From a checkpoint of a small mixture-of-experts model trained on Wikipedia.
Experts: 96 SwiGLU neurons an expert, 4 picks a token, a softmax router.
Training: a variant of Muon for the experts, 821M tokens, 6260 steps.
Below are experts of layer 4 (counted from 0) of a mixture-of-experts language model. Rows are named router (the router's row for the expert), down (a neuron's output weights, with its number) and show model dimensions 0-191. Each number is 128 + 32 x the weight over its row's rms, rounded and kept within 0 to 255. Numbers have three digits each.
Before each expert's rows: "raises" lists some tokens whose logits its average output raises strongly, later layers aside. This comes from a sample of Wikipedia text that the model never trained on.

# expert 125
raises: ";", ",", " |", "'s"
router:098111112127118111143098116149112177101125125182137178072169137081162142134125141150206086074129142119082173102183131173096097185101142117128088077169054114117144156167151187149103131083147129120134134148105137127080192154146095092152158171159177103167125106190139063203146108103066118169125134080181101119114171102110156119167131156077111105099159104088155161083087163181139136183087129137148126174117157183153101124128111088138123128101102132150095128193091147121144125110136155041087136091117152113095152113121115184125093081157094118157112140149153149135092115074123163124
down0:071112164162176141139119103177133113146103114144132143093132143163087142105091134125087130205102090146100122139177082124118121142100142146153144068139120074143161155149061106121097135129183165121167160162171142159092191096119107109139133068077095103131123051136116130131132132063145122134138121188174114133106058081146134141067081158138109077117147094097160177162121092167112179117142127110109169124095092144164165165113128177176155159130123139086089120118150191084116198062091115092195179134148160142065143141130130094115160089098120132168150126111106099067112160100095080133
down1:147169175106169195098079154105106146111125101127134099153115134168095088162094142154099140122086123214117142136138151152152145111126094149147100129115118154145053190122170079137100166138134142151096163113109128114146105076077130120132153072102106151113176210103215169167148151124125118173149153119112155105179118096077084155122121123135108144147105104154077085156094141137180116125088114119133074151146140085154137097070115124136144151138133139149159121067144179054223098150140084134175109142098150200141130085115148131169163129128130110178148140124092183098171153125192180089
down2:126112145084162144098147110114133160129169124124114100100122119128091132117184136110142157169124095141092112143108185051161086123091106058120122120098139106095107107118119093117146140194142169171087141146092102121173162047131184125149113107119123130064083106098117160088143156161085128193125085123092172192140096114095085171114081115141140118145092124116157124169158151072128146133100113125110136160125155111144201117133132213139105055111160091138144136077089169071132040120092090145166121146129082113136151128188124125094143151114116195162168172132160176141069175176108109101
down3:120136153119138125101181106183148170113129110123135091132138210138149161150119160158068115130120095136131112154203106102155149128116097116131114147098163097089201139108115069146139146120125129152096170097099117080123094066147160139174098133070127064106216131120141151127153151097169060166121155052123141046129115108136134125114165146088114121124162176106139157175085169110110086141121171117215167128162166110149071139164122103161065152143155133101099110147195184097138177101141140145117114083165152123113118142150150144077083105151108106195192112132112100088089158141144137133
down4:169097080112151109130130093155159100166099188120193154130129124149145088194140111128127136119132154185131111129130094105143162083148091124107093162113085190135096173107178118099127129074112186079194161167098118102116070079076198151113137141158124226136139117124123164115155149165121128159118022156113109096094115101116157041115136133110172111118139101080153143130111133151132114126175115116104116081172103115095134177145136128159141090080100142106132163065109066190093145111122120146159191124110121111148136076116131147134138160089144122148071101081171094114116112156105189132
down5:162145156180120133064135117096089114118094150079164111148100113114107127142160124166160137178177161133034103121120139101133188138150138156093170143137104073105148139111128082088149097141148111168138058074159148126141088092117130119140101131159069121110119124131102126115110103106181114126100066138131134135113199134090124191102172143121084170107111167119097050141155091081194120093127053110084105158095124096155114128096104186135117104135115093158166145148161132080177160175093111165084103175134094143052085189148144113147075116149185133128124114168118135109140191166108084143
down6:167101105205097168129129107181182160170131154165136121111132130097136156103051112125135131111168069206134109053147096093115128101155131136138105168139085114129107097096090159084140104156104134167067135141093100146088214109081099144149203131162147097152150138083159107103091108111152175098135183150144089108144060134110166098115154107133149160137055137161078060104115134115130147126150180129104165136194132143109143126126113152145166085060132107144115197138150102110116138157115134169094094168147151108152105140127149123116208172095156077091124108164108137098108075160120114100
down7:108157115121142139129161150151126098161096092160134139094160153151173073114084127138067128129055206092121124126129096154117123127125096121158139100103136130142129167131160138164090154152104096155090050107148162137115133170151163117176122157118122077099100124166150118160152134180178136127126075123143166061064130185142138105095049180100081104124118098100065153085073047076111136157204118136167143169163099127169130155115141111150126133131136094144128118066086157132179116115193152103069134085148120120091126091132161193126124115126094069120104110140086153180123099131101064161
down8:082128062045073151118112167123140187139099131168098183100121137146084142117086073144149128156179143124135118149112169167140173103175154098152131161155118135128125094175130080121125153076204126180124177174155182091123171129105120132089096157126088176149104126140175092156151103157123138133090109089087159208100147107128125127146073115117144117128155131055149186123142095160104155111119129121131120144112112117181126144142125083121157091109103181069132164130112094173108074111077168119117121087111178078132165107104155161106127137150138109118122150115228090136093158179198161156
down9:188084138130108158124103098163132162187177108109120116194098118138158138117172118126117161127198140151132132112168112058138079092161071166170077183154132108147155118145147138119158050130158113133060137148144131114123116173112108155085139051123127087149167175128111102062110122079065118106074162144187100125201106114125188180138135123147150080121112088132102087084137131153081116110108157163075103138130189126103117109147061149115114153097119133126137119169072142117120165101080084120146112149107135110139118084116152101073083067103178130145086148102120131108175137070161153117
down10:155097163130146161148103128168155093141077120135168126132132112140138171166165212130144161112091128139096145139131152081077117174171132150116144129106153138107136119087145121123072051116110059152098147073060084107093128169146160132085159105160092130152139111101157072132155139128102156106103043096091137144151116189090108148194115124114152076102100086158142160129071097138142157141145161128167135190100049183127132117105170129175122116137160129128146147136074102079138088159170140146111145136101064169124097223147095161130141184116163157123209159149120127102103156126146158153
down11:096177130206100148072092155107110096163123165172085115196091116167124090146094167093158197133122144123131136125166114093117169111106098147166145130137182079167126114107145081151163144085118110125085098110130147178155150148180135111130131095106137100083105189078200079121129073116165151123128151132108112165138171089098088117095165121196213134148149104140128157082112147162061155129169121138089133179106177092131110130185135152159120123127128153068127155110143118164119137131120069117167146078156087098123118158169135062148112156207117129129095072097150130111136184114127090160
down12:151126116130139152194120099081130149135127106069181142095129140081100164056169072119142170182160141137116120133112139080135091166152118135155138107141205100106074103135139097115126192152157185189142132127147107120105142180109118119121139169126155153153178105128104121080083100095082129165088107091091085104167157141096112154109122114129107115101160121084171184117124087154151127155177158133146029127128163112137129107100140191177148149115129186157103158156118145138038102098146163083127099136102109138097145150101173146139115091135038098157116166056136063123094082132125109167
down13:185105107152197117131137146137158079105173115094107166177157181168127207104104111078137157146188131127094157179123144140116103109147134213070111102107128152061190177151140105144161101107134142141101133172182134148143116123133169105093158201085127114116136141139154138108151086133178080115143107130125118100106192078088129075140137189120134121150132118186145120089102168145103164148134125127107098075133136098141160147064147121188062153196123151134098121157121119113116107110111119057033152097133157088097155133135128087130095173123155152141152152143123178129143113068111094168
down14:086075115144153161134132137086115168119156097137136165136166119150136127132138109148182205206143114124128097126182186114134119124157127188107153118112183104113177138095080120136130129101131075127145164062085140113106149138121143132109093132169128175099153131148186173182126121102108103112139121159186135101106092150098162147140072071130124187052180141101105129149094133121090142129131130166180073096181118119108174106171142117106105180128100198161085106168212081100130178134088091110160137136139117114112076113162118156159125086102122160119132119184126148144152102191167070200
down15:074142154151122116141124106144114154114154125160151169092106137177064132147117124097142143141092109149185067185061129073157120106114135125116170091127123118111163198166115087071135102129098132145108095124184091083134163116123095175156119136168135189137130163134095138122082157207092176197140178133152138110147150136165147115140120095130168164151113133152057098112129085075152175148154131061218173118168099110170148075118185112155181143128132123172137162042097076122118118104113141093165106133096108132151101168106167144117123121096113107119121108135061162132136155058161120129
down16:131094145094135143105142059127161156104076102082127138160097088136165127135052141129126110131086163158042215121156112196160195106087140117100121088148150095195076113108119213086127141137128062142166121105158114187109153093094148155114130093115165180145102094176158134176094182148158126102124139116124110095087159103133080144157098126108066159119121120142129147150157128088133182147113137085120119170167099112131163166152160090111110038115088146112156140113138105093117153147128092146121151124137145162097104151113103128143127214122122180109166100114146170074118152131166103187
down17:155169116112084102169117156124117103114102145104162104148088133194131090093131135139077060125121201164139127149166124117090060116121096136130141102127180143065128164080201119133130163140149161103163141087164098117152123163117119142110137147028118119085162082130147186134108117125201142161099165139093138061177138112188071072151157110123066114109115110199163085132161133138155117125146138153091134146121108132111113085150098111118150193143060104107126130120109163109126130175116193155119076133143120170071098121159141116154155169146173062163173135134129157145106124151135048134
down18:145148112130117119117149074104080133133095097125065138141101120118181146156186182160141108166108199134141110158179171133068118137131118188092083149121117113139156056056158102118104065093095095116080147077109142098114109136161098132133135140139146098076108118107125124105133111146101104081150089141100134158146155107188140108113126119131195125189110142145110176132079122135097125154091107208163107086061129134104120116080144107162154134200109120116139190182088158116129138133151147129176120157130060078143103138070133123163138112170177135111100110185129088157095080117088112221
down19:099127161170088141155172136166141138188183142131121123081081118137100127138090142069077112146145106160166133109158111133155112108149137156097184123065145154118155149130208134126135051101142130098146100164123162114115110139159125079115138184142135098095149156122109136135133144094159121150123137134108131104148089168101138075155135077171126091113145131120093137179154190102154127150147149156183110144121099093150123131194128102136083113155139113124063099196166175210059161088129110125132118128100093099094126061140116113131198139164168046136122195098158061126158143068110194171
down20:188113103117058109216151108181110186176100133144103123135121154098138129133108138119115090107102157127107186165181113086185165108126125108064143126079136084111190103117130134149118101163191107184166137122161189127122093114160084147150067137173148113135085165112123106147104103125089119113082122110176138057084149134082105067140143147111156132133155177129151151093116180134087129105125156165188148173118118155125132125142089137119172101113140171099159175137116131205048140173093179139146086132162129139160099136145108206151131103097104142150177124097056140127132114124087157131
down21:107112166138113175139162132105093186078170118140113140173095167147106127062127094132125139155123150121152128182109166125138141109129124121144134113210169184116121180111108106083127173161089167102195102113114118128127099098106127078198087100130133148118179158167096113146087060182156153158098142116142132174169187098164126090164133105133124142104083179161148133134173107157095114102077123113135142126125123097079133155141115163146142162091110131085027141101128110132110208150118130123149111107183177074090209102100093054171115095156155140118109136131061151142173145166105148105
down22:117098124077140078089127204132081174134131095143109127127119093161139153134187131102127149135101155056120165077128135127162129134208161131105130116069151127116078163127123073154112148155157083095127164096120179142074131151109118127105142146156102198136117159086195122137150163178156088094120153109087143113106144074137142119105130097123131141103186183120079079142136137149112152143109162139106118128104084096143154215132077084157106148160139127168175084127174100155126083125139162071100127152103132175060109110136115099119091143120120178068135126129218144197117177104134198136

# expert 89
raises: "'s", " |", " and", ",", " &"
router:109139133116146148137079074168153115098122143103131177121100150108151074177157107106126136187161115142112070077172074151078145209108114117197148127123127089124152140112100105118137140065162180142101188140123148106156158151103101075128058137151156132120100094145176172121093120144147132165121159155153098151103111091127102151132133087140155164101117072105065027117133149120079162128106147190061128131105154166117132092142149116082118105159152124171137107134102126128095135083178088127078079091121113106103197172114100201135112068143068151125154137147134157153144184091080146138
down0:209079149150141138148183139166098134141122145116138116175107122088110139125105105155131178096105124112147089117073135146160166108094059072077175097116092137129108133094079110133133150081083099159108104130161111124104168142117176158178157152015164150153044154170142083060181132190148130106105128134124134118166111125127114149101125069091144105109170113173095162160109063172087114092095127098200179080102078120148142110123116154140114111195128164059134112109152116151158073108139172100123152141170137121107113132112091075153151160115063116105133106103120138092139106128126131141
down1:140104078091206101125117096177123150133212131118105174107095098150073142140130122120137172144166176121170191132102132096132157142080123095106157107157159131071027098134139198185131151120113146084159163135158151163186178170163119128151134114107095121137168128135111133156116105177145131181159202197110106140118124113159168150071064125098126122103154142119067151117141130110161137098068131156139108135073126163179137103159098186115082105084074159095131156067152116103131125153086084135130123129141118115159103143115118118112097082144077199106139153146126135147111138079186137103
down2:146113117162143106127058102146084137088112127154113187098130116142092109088134079138100080188155085097122074107167115067154110078113155167077141193130192157188178125155087115067132136099139141098121156149141170170129082134147168115152107107183108202136112091117062104139151130062155046169108098127158119142118104168106129110165144102137128114110180117062142149151132151126096132157154154110079092131128162149138101202090071150147165144065051145172116105102159178148105113137158112132128101111135142115107132108135120128120122143146087119107183141149148111119095217179147111134
down3:144134115145170099125101127068140128138077146214063089082164127126159129103067057151174128117118083214123149135064157083140132112112103108145047142106109138138122115162114136112191138175185124136140182105100149119110104110155166166086149113102148113088165107081071134097106101136134132136121155178125124109184094102144107094148109157137081150066132115144158066121147141102121202131182176162101130149106112199119095124083041113118134162077145096091154108079109135104129103135110144138085141083152120104141133161125149140170171191165106115083121162114134102149146138079141165138
down4:133122080131127168158150144118092133099096110106147095109190148146122107136120109098141160153146125119137168169164146098098064100138100153083144171118151127086196141213139081142172076129125111104167148141127178146116077098151171125119131125055163108117130156151095106147077104142146117186170166114157155219115086113162168142107091156060131108156158152212090129157163103114107090174160135122101136164125120158162123112148127153117091107250129099108161126049116133169198129105142151169130129081137148129146088145152089139131169136071137118137105152140156119181142128105171124075
down5:100177118187123080124157138112130116156132096101102077098187107072070140153074088156036156096070108122203059096182102102175123148144094137150126095143141128154182131104181130119179077141125126155103135116079163106102132171141115172104123110100153185126105096123072108069160184168107130111099115111127167047143086173107115123139101126088192131111113109163126137176114056093132147068141133070115128124071119126126130144121086115116115151118115113157100073083117085103137165097126138159131118113135098109168159154131142130128151134092120169144149134148169153182182092123147089183
down6:120105136165120120142173143107126144227147144154114141169085155109104139157077119187045172197105133149165119128187189167219069157115148131109093133092109117037126122094119122114104216143118065148143142117077107091124158145117119153070090114095154156138141190109140136125124094072145166151131155115084144152130113098152178126132126092149083189083148116176117081165118092085120112144143140133181191154111075107141172132150141135164195151070100147147144089156137152158171097123142088121106124167105144130154130118099145168152116115114137133111142096138133171176118169143147137120
down7:151135195094169120089097117132151149116130155127125147110153155117147129101138140051099143142146130107156124150121145167147158161121106064174059140124149136147104119136122082151129090119169117143193090166071094092156121110119171123091092112239133106109101132048143107079118127124103189215093058127127117107095141122111146106069123078163074111054124119073161126171086083097054153097151088115123114125109104155106106129121143133179114195166099131139117118089134118107125129147076144148155149166097176155146143052135143167126153135136187118107150131165110077129119139076102159108
down8:120148090184110138093149157136073123110114109126090091105087149129154139167167122178148126159093155157100187098105147148127117189148121169127136155121173114134137083119210148198114085196141133088128100098131133173136120094133057113125090173209157117132118106120149111125127127135099121104165114118116139147139148131129104113120147121063181091116178143093096108109158165130206125110115115141075101105120110144175118163108186104139082098130082117130116127230185131159096186088189088178138127117085181152096164130133134175100127118080112121133120137118050076187131071175128107137
down9:065135099146105141102132143185118169133143185141185089165136140128174143132132179146145043142177118107133195091114130088088128112164113134069121120125158142062127082116133144127132157099108137169179069148113091147190096139102149115141107078175122153080112087111118125105132133101030137186125120122136134120139103057163123125164158164149136089126098124076121113178148103177129079100114136129169098154120157162099118138142197110168183123171136014120126180082136149106080139116139150119130123158095174134121094150111159150086118120161139129038139129090111118153152129135098178156
down10:091130096172177091056174153188147187081128135119144106191131129190111118075143106150134079064178186103138086078134163112123086084162140107111107154109180103128133156128128147169099144130160106162121132150152120165146073133160153183153126162119135099140115091105147134136137138050155105121183128175104133080110192138125134099159153119126135081115127144178146165129129127133067192135160150078160126156163143138136052100147126125075149142070138175130075138157157128204080123076164155136094100078114156070094141137099158057122140157087087126159150140126124139131113164176141141125
down11:153154094126126123115117168127164176122107118175138115132125097199156080130135166086102091093148111104094160070078144203128125123131132174140160162163119132148108112125125073142152193123123151133088141179184091149145148151091068154136077135200102103145132121139176172089147105103150106104136125040133182251152126130133086159111138165177125141132131119065132117156125152154111125122130145176114158178118137165130090153142116172143120150151113095174145096149119126103117133136138186130125151119220159134173118165125082097173156085161102125148142174092137182090147176095059171134
down12:124168151145182109105130095124143094114112133150139128116089131149222112158099139129051115180093122072158167093186122165089114172125133116180105136114143120144184091093165130148102133068132097064114098146079093127180148113167080049153144186127093044170112082136104150045086116083122135117170133108117163130137142066092157140101144057141108142153125106079144092106138162186185126136145163152119161091147118118140136086133059151093102098132189136112173088129087119114064146117136136145130138115123091122106158109124117148124137193148156135151151144196140167124110099098153129140
down13:087085163084193133138039076147131082110063147148072111090085116111136152110082142095156092088175123153114140187092112141075164126124135144095144140168121112150171111062100227114148201140141141185142150133110119128097171127125147107119106106148113093090127136113105111133105116121144127140109127178127157180136145123184144135162136065155102149109084131094127091157142112154144112152157097159147206144197074135102074106109112140120113158187151132118108090111209137065094162124108151091149160114131100074140130086131131144073106074083087134191091135152130146135149136170105150134
down14:124077144102086134135142135167101161103113083119054145109118126095086128080135134159131110175158127095182107178170089122115175071171192063174171127136117146130171102145101194191139147166136159154115145109177122100129166113101127160151191099060122161136158124080046093145139116120085183144086105057116133131127140107120151114093148064086057168112138129121117095174117085092190109154109137145156169101148182110087094128125145163160119117133154100094153128191145092140110122131050121137126098148162158090154118131128125100115097107142120154099169100136149113065117150106065106157
down15:120101091180095140120184152146166186127107160107131135112117103182175161187096152112125174082137116139120130124147154125156114136165129137135162141150150104082168090164175152128119166081124056142101146158134152151165113117111174128154128176193101102118140153122133115100133105114118112169088168124068141101124058127098165131153109103166162122143124154038131114153107128123101152146178091166103108175128103153091105186088109111088171073075140161187134150166088109173165075085106123094177226157049167143144167112154132091129157145139124143093111103134094155173119132080067157089
down16:129123178097097117137157118171100117088100074076162124113173115116126141147101154117193177152138117104185132135177099176050144135159076077181100136082100173157110070149133111118178109128142123178110166104116150128160154133104122087137123116154111165107098189148129093110091116162071112114106077093075052170106208129112161118100121115195120162095103094137128141103172139113106130128195086108179089169144051144136160113146120188167157128127115117118139153140180188149139160088114115129157110121116190156183153112125119191080110090122093128123128108116180105095095172127149156135
down17:133085091141081135150147129089134125161131124162119088158147117057089170153045128131126116102114116135191120196148100053109125130103145128093140119131041137129183099118123184072068126152131150145194175152175157144108170173135108184098128124124111158179100115075109092098116118154143106143095153195150053184121100121124111155148107097163091142130104173159154103137193096102127158160137132087141152124143142088151081125108170123106116187092156113114125111150104121064123150113167109168141163133199096112180095107101050152128090133069174117153111166136105131141135152117151085109
down18:162129124108106058115123173190145111113115136172142105091138100100118110190125143110200161101110121143136122144115138149161128145163097158119147161118213122077141080137177108090116133091143115106076127144163075124164133082075106202097110103139094139106121152150114066123140181131203146184116131097158096095175135066088091158129096172099133100141108144113087181166119136137135116187035138169131133145140104126137085116144078134111150094130129096096123142170137067105110168152177111065171115141140130148081148128125128154074151168146135107152127121195172146069066120160153186102
down19:106118118171115104136111152097130160133123105082130129136169128170063158056075131138097132108076117118123178168120128164108073163130097098091052115181148121136188142120088081096172137114106078147120153061117160130116105143111154156184147103089063155124102139076121116105165123146155162144111177166139137111171161184127110091108135154128139138130137136186129133132094088121182089155102110060141118106061089166113172107135155146167112088116203163112077103119068091112139170205114105052113140148168098108157127069144151124132105161111106119110149089169139086091150146179115077104
down20:162149131098202108207128074099079163139164149111156106108166180131196152152127146151124099084153124161131124104111088137091108103136151180107080148149157151133091171117160122157138096151148210150113155125120084040117128152147099090127129120167165145124140156122100144127074178080148140126102098169170140156138119105066164116110156089120139088145107130123138068138104139082146069128096126115128128140132136146111106071178069137092112150149085106097124180110120149057130129153126117105088086181133166144109132073098101140128153113173033146138091120197160227142094133121128155132
down21:125116166148150115104174113152167108136093064102163184190094104129100148148145133122137173047179173132156114169114162121171125181084141092133171109088149089130125107160134071132081094101103155118083068188139144130155136062124105108129106193055117157085167145142110172149111110164153116082141134148145076157146039129061087126111113085096158094155130140164091151173151154137103132123098091145194146112103058092167095151111163131118148062184155164156098087068095141155174107121197125132129086119135145106100157084142122157149142135130147136160147117156139136122152111149139153105
down22:110096160094168079117164175124117189105146074140152119096138156160138115145164166115151106168099203153123115183114127149133113148103130095084114103130145123128163098126148067201130139140134145159048129135139175070151133101140085123143198151110142136149210106166092171177144119129128077153147160126166134165164088114127077092156103164151111157120107149072165105106113098092118194149094085076144109086097124086147140157136199075130081093113137142153152092163130125120159120095137109147095126105153104205087116122177171144109117191079081155095121158133098159170089150166087077148

# expert 66
raises: "on", "ut", "j", "ch"
router:130106091106152096130093103149154123154130183103101185093110139121168122158177175111112178146131093127088092132172120175070103118094129132111146094179089095073155146110118138139135164109160135141140128168112161077171184124068092081101129130174140147143137119087210179124082069071106148150178175107134099204120127080126152159092129113088191122127135046076097102128070133111136105164113127123091131147144208114147138066147112093075114155150151141092143119118100138150126084099116057124144113131110086071096146175099144137191084110109126121133162127089160184120109145100092117143
down0:121161109131115130156104121136188133142154125115143186181109074132097137145120086150151139131129143111181095104168081108175111151130135184128133082041159148181176088145169140160134131147116125129136133129125131133165183135121132100131126185132149183119124056116074129070122127129082076153206128165147132137119130131131099112121133097115181057131121184110126098129119150164173086157135141170116114089156133101199115129179119192110107092136090206176154116147194131068168181123121153098098091102116111128093125072109078159218095175120131156103106153120118166127090066106104149099
down1:113111162150114102190132155067115084112088164065125075173178123103100133117141109129118147115143153102146156115100153135135110130101110118107188153157079128171158112105189158120175117145127197161118142150147194163116129089150137081151115113078138088093169181168150087177098211134121091127120129180159145190089099147107159129117196146110133138150135102155131100134175126147132159133129132171163158134118097122155051100120178094133057134115161152123115146156160043094129109110116210111123078115125149121191176131134111176131149118143116164118060177139099112151137095128209154101
down2:170096098152117094109148090152115103138106084141170115144133148134128134128170157076118162134188121116129117144106062171084091097186148129144127166163132123134180112078059150091138119182167118095165139117127142129084130106117111193095088128134148118148064144161115173110142114144124157057154128119080111151151158116163183136111119159122150077130116094104120127160123098145058116180087165101124069167083105072136165156135167119129129068117146118071155113094061154105088096137179147121114075198175119063087104146119121151103106141040123132166073088071071109125172135143113155113
down3:140165114125093089156094127109131097113109171126084199142086093064143135097166094123103074110129114149142091114167170153086145168120086134098133121083148127159125135119069137093133119118123110156126108130147107150127174080108171060132144119213126199154147130143140159034095145052141187165128115118136099197102124092133086068095037162157143126121154119080160200168130128104161175131126150128107125126156138161186157116102072157100140135110138067172172139129134151152112123109130053065183119151134149118099164109131143118142118108061094127158115125118162142120177144125162114101
down4:074126158152095143048078128132146162113114097142098097078145124053153156123094116104083144081121180112132149147115115112146069133061104161123164090115140099127131045136107164113126126186188185111155163108161042091152133161124103128101085142128156079116124133167116139192103155136155132082172120149069102109196117138153160093088118125156097110104074149162113143112115141134196098179155120119178098178182173118158106103131143113056103097128094178115078126070121162106176137115080157105163138111166132102086124103115141125110141143124200104170172167118131131151150111134101126133
down5:126082117106164080124159136151132107113079174162113174105082144129160110122114141144183127170159140084121175137144160118075093082137111154086165108123138158172063137178082140121112100131123136029176130149106095127116094090186102082131156139103129114145126078100115125110149134105155096185107122044112129040124141185112145140155169146100114078123162092149090125183151113149136119171146132122083082166101196130120164153119088110110095111096084137153129152128101096095150088103119129124095098106162171102131166055121092198115148152122065168130074202110142147152067128165124097128
down6:137109137122173124114113118131130179132122171144113125201113129119081103123109116126130122165132057184120111119143118150121109107136080047213144157119130181080101130135093133140121178209156176065054128150143180097114151165166162129176154119105150100145190118105131135123095115134148165160111139155177104119078129135199107117157136139171139115174110147167146095178137123069147094130181092077162140064056116134197173118142142093074124116164105111100097097131100153140156133127173110165155096126083115154064132057087094171116146125122195129124097109101105142149140133092161150108
down7:137121140133155109118156138074085153076150051092114113201172114125104143137144140146098159097129120183150207099127117112116150115184109124159106131153139154166156123133117119156132124120066129138149100113111201119081167141123148127124155091048112151102078061166131074148124161179089139083146139184148154118121089143104122129137095120091151106108107131230097145123075071132144072120145078098146162103117066084114108140130162136151148136108142160093166077111118194155182186088137173088133156127065111172098146155098129162155093100083169134109171095070120115146178118125142091117
down8:153104101099091086149138149103129081041146086134073120164181112162150111164084134158142134164128143137133146133133137156117177063094177098208124178117124135100126119066195111111102170140130162118150082128104163102176123112120137111135125085120088153115124127099181178138179124098181141116070147163088179109123124128099148121119086135158148137119108113102177090163077124126150154134094095054115122056184086067113125195103109175078124124145178111156121090160158153166117124148115126101125201145089132150182118081098158148084119134113085096132153086155086148078068125108116167111
down9:171154133129160112153118139179100136160082103141081132098197147121087132100099114101132107137091107145112146130139070183181087148175128139165087086094088086087169106157086109181141148140188123103139112134101130156155117172060140155115106121171118097141155119105072127176161093123183042121156120156120166114144160165179180162098183097205141123148139176133149129172090112153097143102078144108168130153116122158156135092167151095100105143138172146139075162182140108146153088139113130120149122199163079110142136157114131075099122202136126040143124186132171114079136133128168161138
down10:120101113100126119132167077181203099101164099167070134122134165094075161080138154138045101138129072158111117070119153154113125150151121130099147142153095185102054086084160177125081141084144142172124093131168154139135094128111190095142098099181135126069167123122108154178183147187102163110090128116141142092114063134141083083151153065131098190140115144101115161141157117190178091142170114111107087138095116106138118097101155182086120151117121155116157138099162111154109115083112159180141139160104085109114072107102130098162091142152086153126115122120145083045088129096107135131
down11:156130140155073110080111184123121120075149160109157195154118128128158099099089108115138101116070151123150170139108128150153073168137130152173145117111132130136078079138119121186112124108105121095068183100114151114137134141085022137103151136182155176093111131146095118075161203084131160113103178101154169144082144090077168088148100148160090135120095116077092086160157140079147108189127107119092138126084154171103147138062063145101150180148131160137125159141156088144110185128064138102158047123128132090125131079098156125100125192153166116130165120110116107158155096129148140178
down12:103143101122082116112110146205131104146118098169098132076143130159129165152166094127115131104140142081088160118125129195127134176138129155151150150146181112098175166122178154114080202060085105057188140172147122120142176134159114114112162088097134130154153101100152200134153127151120112073123146148177095187161185156143094105166119111155115089141156150049165164152094101135074128127079189129156109093101111132171094177123173114102114174148194134102193099159175125135094081157143183129090126129074083129108110103086137150148127136149142143174172136146064156115099118153131158136
down13:192183082073142054090122121113110108170139160212111129139122147101120099145105158130126192157173115132099116169143189108064083086082160086111150121166119118104182120131119129115092130096108145135160079119177100138170090138167099149120127142032127183132177162140118127109162074169131140095137127141095125082119132122097176163104179175097134109154167104190134159129125166147138114132151086108100159110186158084120150143176091098122158144066135171156103087123106137095139088129125103127077123168126128049137165149080096138124137156114069106168142152039101131129139121122117080129
down14:099071156135143089212141136169130135150139134131143096081149093110163120119108131148155129131111114145149133116121109131082151182101161134229105143088088070074109090117090140118155137096086121164120100097116144142194124154109074079127153051201076182131126108166145129108121132111111137146142078118100170103145109117121091114100125118141187175140129102075112190128135195134085172116087086104111155097147135139071106159139151206123085120089175098129067129139130109142106055180141188158096148163146154131206122177076087137135154152155118185125121113121133103122140139144142113091
down15:143097172116100130091147090140115178128082143087157152123120121152104139048136155124183137174130205077171130134076106104146144153125099101126099119116139150145140182142070162149172133088090091132114092111129157141133167146116165162166116088105173118099089183179069117116166121197178129093112112145078087190143102108145145103147115130099128127154072104196106155126095092103175089109145086100198170094137144120091118156095172154136166135081144105120045134162079154125114086151087153141133153079115105162107138116197176104131152095140084136113147117075215091111149110108142120135
down16:134140082160107116135096101087096172093141162137122148152108098147175099056127114118123141109106142070119137080155028125118119071158058128164134155087125172141206131092172179083105124120064108149132128118119102152083144132108143113138141152170075161106102172130143153143178141165147127161142144187169128126170112077122161116126181112160121093142071166091156108154115091107134196110161157141094191091159096199101138123103111104151136149125126059156065145177140101128108151134087131084124161103188095166109131183110134127159074109156152199152110133110151137091148127182128086140
down17:110114116142140156168147101108176133047143130153103159173128112119146130120096145057148184126115078143096168137149129124091035161105140132155128099148122130095167110116126061104136092082129167091138199125198147055156120112091121103132124073155152143106106123147154170092109158118138133112202126136070170183138133113099159118140142093187154082094082140150128123147141120178099147114112136111154118108162143081076118121150132170094118105161097157162203119164132103128142166145168161157103139108206117158144075153115085170146094146070088167106114140110104130213053106147135172131
down18:156222107101110174122140131115102107153136078089122145116159123082142108157117130088129110159088125143111122146107113131133187147127160147158125129096058097075184174076154144139070177170149107165175149080116201203074113159122124133143130093128150148107112104087172129110136108136215122164103134138112133083146139161146161129100105131103086092104184155136117127173135143085082190148132100106146165137040135133128163137153190119131128066133141150081105126126114158126117156145128135157139091129122110137118129153116070113124097071161047174154111121064058071184113090113156162146
down19:140115156098155146132178085138096141090092159181101134148121129151107144195168183140136099128130120091098180125133142141148115123101101124105178163084116064125197140102174194116125163153098092158176112097139117190169189163186177126064149175068100117089175105133109161132165162145147100133128132104126104167056113111142212108132105088097073084141110143108152116112106081083159107079164128114131087120150098172099110096170101168112092118153107172165158148187118184123092123137140179100140150133081089160094161140083100091130093162167104093181116123160132101148089129125108093124
down20:190117142195195103166156137196116187104143057107137133096126086159137166092164124165089170142123106046120171130114149151080128079139132212096153112112177111146089132114168119128111150102113090175168076146113105175100082187116136122101109131146164135138081144164134127161107138107141112157105119148138148090119147054086135080104090111161133147102090120143112145137132095172133165108119132137122184104055149198071154168119088098107112139126102122115155152156055180134177172206113117117161117098118148131121133161067149149074145083132158170122101082094135108114099137114119101116
down21:113144110153122185102133098126119124148137138100115117170136150106135112110142139119105089160167148139123096155107148133127075132159186128109143195123102144144062135103150157115192096149174077050104140137101149088110187069178115141188149154126114061155097171106148152118128098110088127163102103173084165137086092112178124176088133133168121133084100150091134197108107126155129124112091207122162126186118128058146095161120199160162191119088109125187098107132149086141133085114060091137174149148102104094171130168162100117056187077114186119122122118131156106112118103080135128132
down22:172077124152080121141068108109096103186125128124110107092104146166187184096153121075134060116164048114123098151113140123120119134098153115113109163092110131161140074131056084136167101178123136175115150168153114083088096083088100143120165130177136147096080084175162106079124148080154098087155100106117113115137104149089183106146115145133107141164093119169148119104106118145214089129189159150134205160097134123077128157088164091132105141159149107149104200098126132110121172163161103129132195161161156173127119150161211085134130136155108094145115101128119086129177134148092161142